config = dict(
    num_hidden_layers=11,
    hidden_size=192,
    n_experts=48,
    experts_per_token=4,
    d_expert=96,
    d_shared_expert=0,
    hidden_act='geglu',
    moe_layers=[0, 1, 2, 3, 4, 5, 6, 7, 8, 9, 10],
    router_score='softmax',
    normalize_top_k=True,
    routed_scale=2.5,
    balance_loss=0.0125,
    balance_bias=False,
    router_noise=0.05,
    init_std_router=0.0292,
    lr_router=0.00127,
    num_attention_heads=6,
    num_key_value_heads=6,
    head_dim=32,
    vocab_size=32000,
    norm='rmsnorm',
    norm_place='peri',
    norm_eps=1e-06,
    positions='rope',
    rope_theta=10000.0,
    rope_fraction=1.0,
    qk_norm=False,
    attn_scale=0.177,
    tie_word_embeddings=False,
    parallel_block=False,
    extras=['capped logits'],
    init='trunc',
    init_std_qkv=0.0444,
    init_std_o=0.0551,
    init_std_up=0.0636,
    init_std_down=0.0636,
    optimizer='soap_variant',
    learning_rate=0.00916,
    weight_decay=0.0,
    lr_head=0.013,
    max_grad_norm=1.0,
    warmup_steps=200,
    schedule='wsd',
    decay_fraction=1.0,
    decay_shape='linear',
    final_lr_fraction=0.0,
    batch_tokens=131072,
    max_seq_len=256,
    doc_mask=False,
    train_tokens=591300000,
    max_steps=4512,
    dataset='wikipedia_en',
)
Below are experts of layer 7 (counted from 0) of a mixture-of-experts language model. Rows are named router (the router's row for the expert), gate (a neuron's input weights, with its number), up (a neuron's input weights, with its number), down (a neuron's output weights, with its number) and show model dimensions 0-191. Each number is 500 + 50 x the weight over its row's rms, rounded and kept within 0 to 999. Numbers have three digits each.
After each expert's rows: a language model's description of what the expert responds to. This comes from a sample of Wikipedia text that the model never trained on.

# expert 7
router:482478514474397418479542459472494616542532488476546537442532541577520518529591541532498507525553497481482466507478576516526469528459486559546552556486411484523571547435601528508606462505381545462399523512548470537479537449606552434466440417507406528534491528506528511522486516521473548461516472442474469535476536547566509464410622460441424416521458497600521509439494420519475518540400448604518591559391512429526522461456543513548516460422507462461544536538553421485520469471499460437497510505536523518563432444548384464450471387474507379467491522548495464455483482512439464522
gate1:493514509449404538504505402446581537461484531482563459492488506521561520490550445475518482517486475510444470468532552561602497536544536448478437507524473474536588509503523526472490610569452577581453427554553571522563461523545496562467627485437439574514464620512489423533480541456501450516512526509514602430504470457552495520456495646524517443391491478530475474474544566538562515522393540512564455445477469528471500501462532468465472445486501456550559544509526524445433514518497510407552472546506530437417554405490470530458559366556545457530556399451591449529369547539489446491
up1:484578511538480495525513475563486510467522546415510417504436483458493521437406528444413468470415517520548549530405479522586435532477549468524463479507544502550468506490507576519491398535498489536547556537526517511500577490511520535469549546566468495476520582438542439546628519413562427564450492484481513456495578471504472525503497600628548522444425427540432557525644599474471454508465563543468481472555535496478510496530482433332617520428447503505394480419525505512464518541523464562504387443531499475478490540541472477470558523497512524528536458515561397466442517542540416561
down1:483472413505508505559507565565588524547510559520456565463421384442494505526571557512509542521518456473463491411505511549535398519563510455498435516481514506494513443598457547517482479562373535510478477496582525474664435601481512546443456500498384521573478447442582472507448509493495522547507448490482516389482484515545561495469466537571548462492479532529495422583520441616435413473504481554499507531490552478501457521413509470543531511475448453510521544454543537479540441481423501515516509498395490347501547576623468484508495499556420507604550485486535469470447513564509551424
European and Asian name pieces. Middle and final pieces of person and place names, mostly English or European, such as -ley, -ton, -ville, Haddon, Kimura.

# expert 15
router:518532476473507518480440509477504449534474522525407466435486556567505487490376476519485465447515444524478467497607470622579417499555488506499509635535559391505410528448574487555512474516512476508493541548509521441543487548512443587517467537522406462420509492542589494441506534487461540512513598523463438509558500486452492413609455554519503462439460580515529544595536446426423426397476417511475520478551531515483593512495507576452504430485598481550515543487507566499475465560547543508471416569431462507469476512473540490531395394468565425581507567519596552454496432477510543500
gate2:479388516515522455517508504464443554473569559491473500511454460497522407473566519445468463575523495516545503500493594563483440484438507495512441470442553518503476431347451352564535500538543520572530533478568449452505526376539506505543519564565559554530527449478533569502590558488447557494524595529404451504482577534598448500515451432472467516460407524425496600474447528509536441454507465471487476476419504509528470452518461480477582609505458498422543547461511522583475485601456441430521502467521557371475458519466505537515485521410523512470542480443575587519522454429520474593
up2:447575549465578503439509506488496443549429435480496499529513432443462435649455494482548489484513525540529482461585451434574505531460519505545546476412468419555449567491518573537485518539516499403527503542486499523514470560452457478465549543410539554433457450561523479490552540583514582482469471609416547591412503448473543568467571497501480391489496419488533520501624429446477521490425500406511502538465428549539478573477530617473483534510507470548547453569552536484539494466442553597478408461416483468539464470570425504478488447424455520515515572546424511526457582459517417473
down2:509547490501527595546454458486532484465474396493440507399509524496420535532558528439506500523494436539516514500471448503566485541364465493485468479482450377488515500460492497439480483569469490476548504572533580501434411565498551463482361472424539510477446493482499466437364394483495551491513554477541494527448612475487592576482440466611488541437513461526530528422554410432513444509504430560431460439520505526576580510558488536481473517520454527556503470465560574481561460466552545488412483458479508519515519538505544539427395496591482474571513467481382474599469460474575533563
Role and institution nouns. Common nouns for roles, relatives, works and institutions after the, a or his, such as film, Minister, father, album, professor.

# expert 18
router:511466538507556479485525495476510519463540457529377407375553486444498500398492506488536396543521472510577567455542511485510471518463514510510531505489568492517485543534495456504517505446528469529537527475463483500491477436539414472585535545500575431499467531461536519501524515431596535546464496508496416556582490525498485523499492437581501491517457465406491488510515441485519622402423409498508398523498542545417490599541446459414479478554505577691594474533562546520489568512451550471499496453643512536476498518559568466553505471438483481595471495523544546573460481559650497532
gate2:518454507500449448532448464477555511413471496501431562533456499518512623613521531507487481550445525593577449542479448509549403555474454547387559440596529607513437482450515562504474464481553577533535533411551409446484536496543467404461391522394437494559481557484478513437459516443518495422533535535432515516526590495528549563480557478521537454605541491427518493572497600468490457511480477488494455572472507519405537517462492481535524574482536484473498477453391467485549515494491501497414497540491476590495552538517446512504439521478582478484577368441479509455512403437516446578
up2:477474498521619538544539473433585502553587470443570484371502436478407419564481482436540528430478552446475553496419520484535469486551596529447446450385414484394569538493468538467497484459502500478476553375439496489431410500411539562467455516472495482488487472495545434449529436466464411548467412440561461495584564411532436420477454542536517508491518593448492552552500548454494542442515555548561443540493538542517493574519589480551506542494440594582420423495553537478515518473431484507505475459473523473490509540489514466477571511463552556512532577409477508554487525525584506540
down2:508497589423431556462556428471550474510494485432522547551449485439460556488465515470469499492438500538467493502472567553505435571573564462476431480505584437446441424487515547487433538579563509499540530523491493586543496537445493471467567482428495455476483502485519535378530501450556522549475495419513504490557537517483484483477454495530570553522584658452350473454494449558500527419544489441522468443599442447440477543433598511505477475445512541538580469503435535430543607490395518481533450432494574507427487571536514559520542389424564544464498439487494521500618476498506588481
Descriptive adjectives. Adjectives before nouns in scientific or descriptive prose, such as large, public, local, infectious, organic, basal, plus adjective endings -al, -ed.

# expert 9
router:536537461548448457513483511551505467398509556505450494404418521422531565493523465484567462465512519601456413413483524450506489492483565538485527594539507561469514444543601494482511547434539412538526489469479579528451601529470563443524475458484531500497516568490502468482578407500489487512444560490494467627442436551514468549569501466436491535491474479476469482447458465415494596480485475477511498564500480526572537492582571542416436463495574447575588399491538470611550464449432495538419461424542444502401492511480514487528466489456470512523446482491462405633467573418622533513
gate0:583510548469446497406513447487542556479498559541466554505529498527503552507518495432550507427566526458486477587507455519484465541497541477474565509495520491518505511510475546574439558510467516436545490507548636580617439461527550447464540564497498579562485400580513511495438529456468520502474602567457588622501527478484477549567456574512468501407469580585568426548601502586467500520514506483553538488477576529431461562474539503532432494503498545472642444502465426578465577460549470540454473539487553471466436455529519585456443433455604506515427526609485549423559543482525508448
up0:524526551401473463571465518524503583431483510547477545485492539584557469487499478439455509440570474490512420491440461546523523654448596428554456495409531418509512528478411550492562483481350538505448506484522528635501552476482489379456475468504542548422525441482453485465450484483587446520554552500574540523498463502479422508533513477470507501498460505527479507481560445449484661480557476434454463331436478448462530511507504554542422481433476561477510550547551494539488489541454514553460431389479455519593508482509546509536402493487516457493425524562429472505482492467524505436
down0:535505531571570464543574506419561455537436481481433536492477419528401475501549478473535491521402499518517527523524470503405417399530424550519565425461437565516513479460452489511503585436494421503490506444414532506521453479476490542470576499531436420449548406446472439485367420474384438517529454543524522512501494504476504421540610482535428526474484516456464434508423482529509489536577609359554423486420488530452400475469542493506477481451565484510512472572491500451457649530546535513602478486449544416494492502458443523504544519508507537556424501449476520502463560516545493445
Determiners before modifiers. Determiners, possessives and adjectives heading a noun phrase, mostly the, his, their, and especially nationality or ordinal words like Russian, second.

# expert 44
router:508469475584413504542538501411449529478447486507494487421520404529509562380539511444466489467520515476562517441457576509521416479511531507572469436476498424545472474542468512529586539505379506640452501512525464536520541468517449506549421432539431500479526528523573541488473568426581438551549569489468471554495488462467503529584523464523443486515466478415521483530542364449424415521515452489451468374529536542396606532520552555531545468491518458357492475517459525486440499493495484419468442456428427525514402523584502531460546527429466506480490471457449462599448540511507423522
gate0:489443555489502502456506484418447490473435512511441526463421485484501478477516470477558494403608555479534507556443452494553608530537475614550677462526645434406557428479543527557416416523451523531603474492548479473492557537497508480541477482482494523514524529535429501475503543488469524500554520541492455490511424518526508473515518518557428450511485341475620519615493424521526516536599485459491525429620559560464504527494510510479507456605422493521481476484495433414496423442485507548466543459524489557528528605484514430506495488487488520481438489498523419538522460551446529402
up0:455476404537434446564526525441482526468522464481514476510482524473466473493481535458439490536502507538567533573531526484499481503533573514479554550473496551518504513438501552518481491530473521559518465437448537528570602459540602439426484524455508544503467519559414500503548437527529528457501501490409444473459547516620577460518421537502543559431459467458527420551570573494496447425573501548529438533640489542476494395493531633640504392523475393400582469490554483446538410519512451514441532474503429544491433592421513545558444420590460529582555541547536502453453462506488514510
down0:453479486445497477443419494567483540490473502459503559609471536551470539534451525466459422431416557495469516512570456455526513457475477532455465499490507455496522475477449360542522450607507477468427593526528555489470484458479461509589464524551514370453432490510568553480395452554481377478533440427450511513547480490534565385537424438511534626441534481544545499503473526473549533459485550558447472501493471425511472504548577533468576514469471456569469504456543515563517559523426421537438469445456456521420422487566525499431487589544534443454576545578605547523540567412515454504
Subject pronouns, sentence starts. Pronouns and names opening a sentence or clause, such as he, she, it, who, This, However, and the last pieces of name subjects.

# expert 25
router:503495512517545500501545510452462501415578576568500485423510490449465578552519516565554514391489588553511434429437493432452541485439504506508464451591479580512524497495585557410437560475495431551510461405543545540486520545465515445587455476424567484572567533533418520487528432447517485495449543547540493523464426551503446495532530499510478561461544365453514500508487526405525550495496502495526446490521478519469446486553636494404439398538539476553615426529470434638474509576420589515477537452554519449449515489532451518490515540506452576498380487505469470588504458550480480529
gate0:586414472413471421414511481492612491527456497442582517517577497483612517536483502454392482489483457486488475538429568514435513518524511443519557533559430454524428522502475547525588574511422456512513507584479483476512597563503471510463552504519455434486455563510580543554514521441473574552523560564532568488534523556542478522478507412561515605523446443464529524563530528598558386464488547488519489501509436476569524427479493480482540545446581520455455486554448421475518496513431525378473476428504526510475535469548496467425465563473532529502481534601416496414476560412482531653
up0:517466524570570526545532480520501495493567545534465531483464471468520478545412538475527574578523394505503522524485534502509487434511508576507537550576381440471507485470484427506619524595510512586520588465559510533497642554465514398462531521510547578506425525523538494614514405603496447487550494525437581500489530420492491479407527569442546537550478566512459429424455572414533501451429539577519565472504387490405502494544608536453506526520528496551437581463492564433548482488523490502494483473506501500468444391449477497463465456473423507540511457510556595418428522472463465494
down0:621562551490520521478445536486555510612398573511559464508507440525572483463504514462499503439559538520547528600446506467539491549566512469482515557517498468483508567462493517572560483550431474529507535561452409430568472511488504459399585500488576555484434550580556445504463529501443569523538463460531452512542574490461551597484484408435511520473405534453461487409460488417532434482551472498450491531476457447469553525509520520472497597581496497517427494475524501418530460567538514550523441622545417510472577524574588468452415399475516453557569478551423434511510570407576543482
Articles before nouns. Articles and determiners in running prose, chiefly a, the, an, this, often after a preposition and before first, new, same.

# expert 31
router:516400468529579510533518531528523439460476509442579520529520592503433494504415451460492497538507462399556492517446551390527531591537474460610476426485511505535574605491487537490520541455481489475467528502406445523478430498519470559485505554495569498459541423479468434459469573576546561498473429502551529540475477428508560593487529560520543558490593480526474578520526441555495491508486479491560505438526425527471447443469581584464468578592487476498412425642577541483501562522498423575522528494521529465514607457516561496565583519550472576568497521492494619458584552576520480551
gate0:526504464536510406452412541437525366538485550470522441496517450498500486425457435481496445434468481421463551479522519524528397484567562424584524492492572520555459579432457493481455578488533527485461554479433515434494547444562456512524480466524539435469406513410578513506565581497456509592513477523555538490487533477485460488476506466560501530495543561470565500539568439522547541513483479426460528418503529468558513476609533406563434590472485503574524397504430514495514418463487449450557575384629445514400569523471588476547553483502450591441422459528517460477501444451499475460
up0:557468514514496474526568561430567467547521572467538387507526655606525539504513456483489460461490490452435494535500555542434436567515487550484488404469432493435490491507451400496458430566581422415476488507491550538483442488523476502496347481484443475600521551559571565556473463545446481506506554506464478504489554528495458484624513547509472550407493478511454489555475511482506523601503436543490561519349534512484537504442514581545591432413491477495448493492529530511406480568563494539479588527497533564564455505495519463486513571470528526487399517559450619500566505447467521548
down0:587371464505528544559529423546469458560446471479575585499563556404523558440496593479450580523519490497533598445488555464393514483452474511485527495411544581641482428447382507480477558467517544558428487480476504414508599531449446558484439417510438478362482452505587458451465464480534492570416549510496437610435532524534554472543471530452499464446540561511512525565534487445459420547537525509549542452508454637429478510507496419427514491536550540449481433520455433513435535534515506476505492524561557506536523471517528538468409470489499466510529461522537495488488529516526469494
Math, code and symbols. LaTeX backslashes, brackets, underscores and slashes in formulas, Cyrillic letters, IPA transcriptions and alphanumeric model codes.